{
  "n_layer": 14,
  "balance_bias": true,
  "n_kv_head": 6,
  "init_std_qkv": 0.0346,
  "train_tokens": 595600000,
  "dataset": "wikipedia_en"
}
Below are experts of layer 9 (counted from 0) of a mixture-of-experts language model. Rows are named router (the router's row for the expert) and show model dimensions 0-95. Each number is 500 + 40 x the weight over its row's rms, rounded and kept within 0 to 999. Numbers have three digits each.
After each expert's rows: "comes before" lists some tokens at least twice as common just after its tokens as in all text. This comes from a sample of Wikipedia text that the model never trained on. Tokens count by the router's weight.

# expert 28
router:509501555498531528521496495478471515484527522505506512478510499489450519345490534422502510497509458486413530463506560501472527520495514515507455500519520545577546537507514499520508478489523571501467427405410539532508538451548471491476509528469457493407512471430465494491547491460433555537
comes before: "0", "9", "8", "7", "5", "6"

# expert 25
router:481521587464549491476507537531551468490507556452516596504447436566492501462601446532460476459425454547501522507524548439463540505557490524430472495538573513483532536481458441457432466536521469577551508542503461515422474571554483478479488613484480575467571507502449517440492519500523648528
comes before: " of", ".", ",", " in", " and", " for"

# expert 6
router:520519464505488534510490443491485493499560505522470530521523522481461481412511501549474496508495503513500507447512475466487555559474562459479454457501538526513451449459510535570492529508555510480514483460438483514492481503553485562496515440553540522470517425495477505442539549495482485575
comes before: "0", "9", "|", "1", "8", "2"

# expert 15
router:468536500499576501416512494607479477478474538506477510491426494493494465518523514426477446519493495525508479591546547481484446538408594522444508444509534479498582507551498472484479519516543496460476475453541535555471564405491493490502450565467485509453517491465499499468433447472494472568
comes before: " ", "\n", " \"", " —", " Total", " October"

# expert 10
router:511508489517557504465420466592531515486510494474511592547453490526553519500527507521515427473501522451457515466547548446576498491498498475497490540529517523492500506538557541493472440508529523548529485526502476469444486517570494435500504506421594479442462444523457490467490461496513535504
comes before: "\n", " and", " a", " who", " which", " but"

# expert 4
router:480454531494547548565538479496507501464547482477509532563415506569514570487534471476508533549555421490523476543550464451505461513485537494438493537455530493549567500450520398456529469532434564578502509520495446541513456537542499513386431588478495510507513467519480555442475556530488580576
comes before: " to", " of", " in", " by", ".", " for"

# expert 5
router:483519492536577456516544497525552478483470507489523568564455526556540442566478505445484502534486508534465480606532532465448463494439544519423486446471548537507495481520496493479497533478529498469519455404515506547434517488549517439484464543448458490444569504486431486432489416469520449604
comes before: " ", "\n", "-", " —", " +", " −"

# expert 24
router:481504463497541455508507490565489496539536509496444588503527451544513509540534452519527443507472443514375481559584568512499496528408574522425436473445487435534493482535449524561497517483426520482536474448506562525505529402506559491496497491497512449410444483440453532479550485467481410541
comes before: " ", " W", " United", " New", " —", " B"

# expert 12
router:494540523450501492543465395631517443523485513496527563512469446467523498533499421421544504506528486530512545531503488469489506473504536497497409517499516455463492545493435457520524461465514556546559437522551473539495479535557501508468468577500473504477521463472491505494487569562549605569
comes before: " |", ":", " of", ")", "==", " ("

# expert 3
router:428524458541493514541472469504551508548450502544523542519430549527565472455496491541494500457464394496529562560471478470527510468524431566479504505547500533568524485491434496483445501460508530537532521435502561451455501478438458480466490503531514499466524532465476448491461497516501532540
comes before: "5", "4", "6", "1", "3", "7"

# expert 14
router:469528533469527411433450489523573506503636518511548523554533493550534545539557440487532530483430447502465495514526523461489474512522460587485490484515529560560464546493500453494444483474505538579464373457473450409552473528554436500420523439511543471517535519505480579443471561542448457513
comes before: "\n", " The", "==", " In", " He", "The"

# expert 18
router:440461532484565540529479464516550507514603493509468498531430484533552478519491492489448442493603478562484541545554518424468423532413532567487475467437522522497466534530450531526521467429444526497518495557538477503494494522534528482418498476470554520504486498499433518494511525444545398475
comes before: " the", " a", " his", " an", " her", " their"

# expert 30
router:485466543521564510521440484501491518486501544520505551532428444483511481457506504502440473525554504517474596512488605499579406569471451550438521440491548460499474570554448466493503479414503558466485408525472532470488503527504517478490511419486535544519445453505422500501523492463526504572
comes before: " the", " a", " his", " their", " other", " an"

# expert 22
router:478478524525550473473460505553510392450519508472511479471504495565430539403501532529462494454447516522440512534491535454524482520514543496474510487442520550497492445552513507512506486445480520552605435491490461536444478543522540415479539540523515509460523371508457485435518476504488644460
comes before: ",", " |", ".", " (", " and", ")"

# expert 13
router:498467514468534452485498465513534499518599518484489518556458441566563502522571434519454439437509440496485552531530601464518438511444483488476517464459547574487521562515510575505446492489537500493468467514461480466497552522525507442457496404498522485493474456529460514485529432497509461484
comes before: " the", " a", " The", " and", " he", " which"

# expert 0
router:516518539443501521524474432555573429474499497516499528510495474536481519501531521454471478487448494541470542513513564487547503515539536524429534500471591528575490514544475459553497480501498483568511488504502503553438491500450563478480513566521520513489525494435496552433539463485527564478
comes before: ",", " of", ".", " (", " and", " in"

# expert 19
router:483495528494515478451488508562564449460508474531464560537498451488556481404484452549441549494485492535574529559458525491508425459553466516484397493454525461495562497558496472476516465487440482577545558438485519487450421504443438478492493538534548515509428522549509520546449470493554491496
comes before: "1", "2", "3", "4", "5", "6"

# expert 26
router:496519566493495533430442400541556519484531545546473490519488431505548460516541468456492474504568498519458515471520516466476483542393486516493449558486510476466525556494540478519476443430479546509516507525551488510515502484568495480504495442519620547486441491470444507497506562549531477514
comes before: "\n", "==", ":", "The", "===", "-"

# expert 29
router:515497497483545516467504567472569477513549493459476574524419461478522514461548471513438498563534462504523493534525449484512512510442509548497528506503511448556522521527540344536554521548516499544518541501430479518506521530535514527359422579487532460492615458495477498464505506495506519570
comes before: " to", " of", " in", " that", " for", " with"

# expert 1
router:434489488574537488468500507594495497462490536506519497534475506539563521413502473509442497459493492531520502591460507518485512470524447517472429556466527464432532451506494456475484497451517509532526509578518498547523498556475462444475519528521588488452446467560506503461535483540554510483
comes before: "1", "2", " ", ")", "3", "-"

# expert 20
router:466513544522534509477523491521489508520505544479490487484488493520496589413536493516465501522483450500467554491510523434528517489516471562469462547456505434611476503545472471510484492450522568515473470409453598437489469539551465465487519499475486520395457477447479426509521478458489593571
comes before: " |", "0", "1", "5", "3", "4"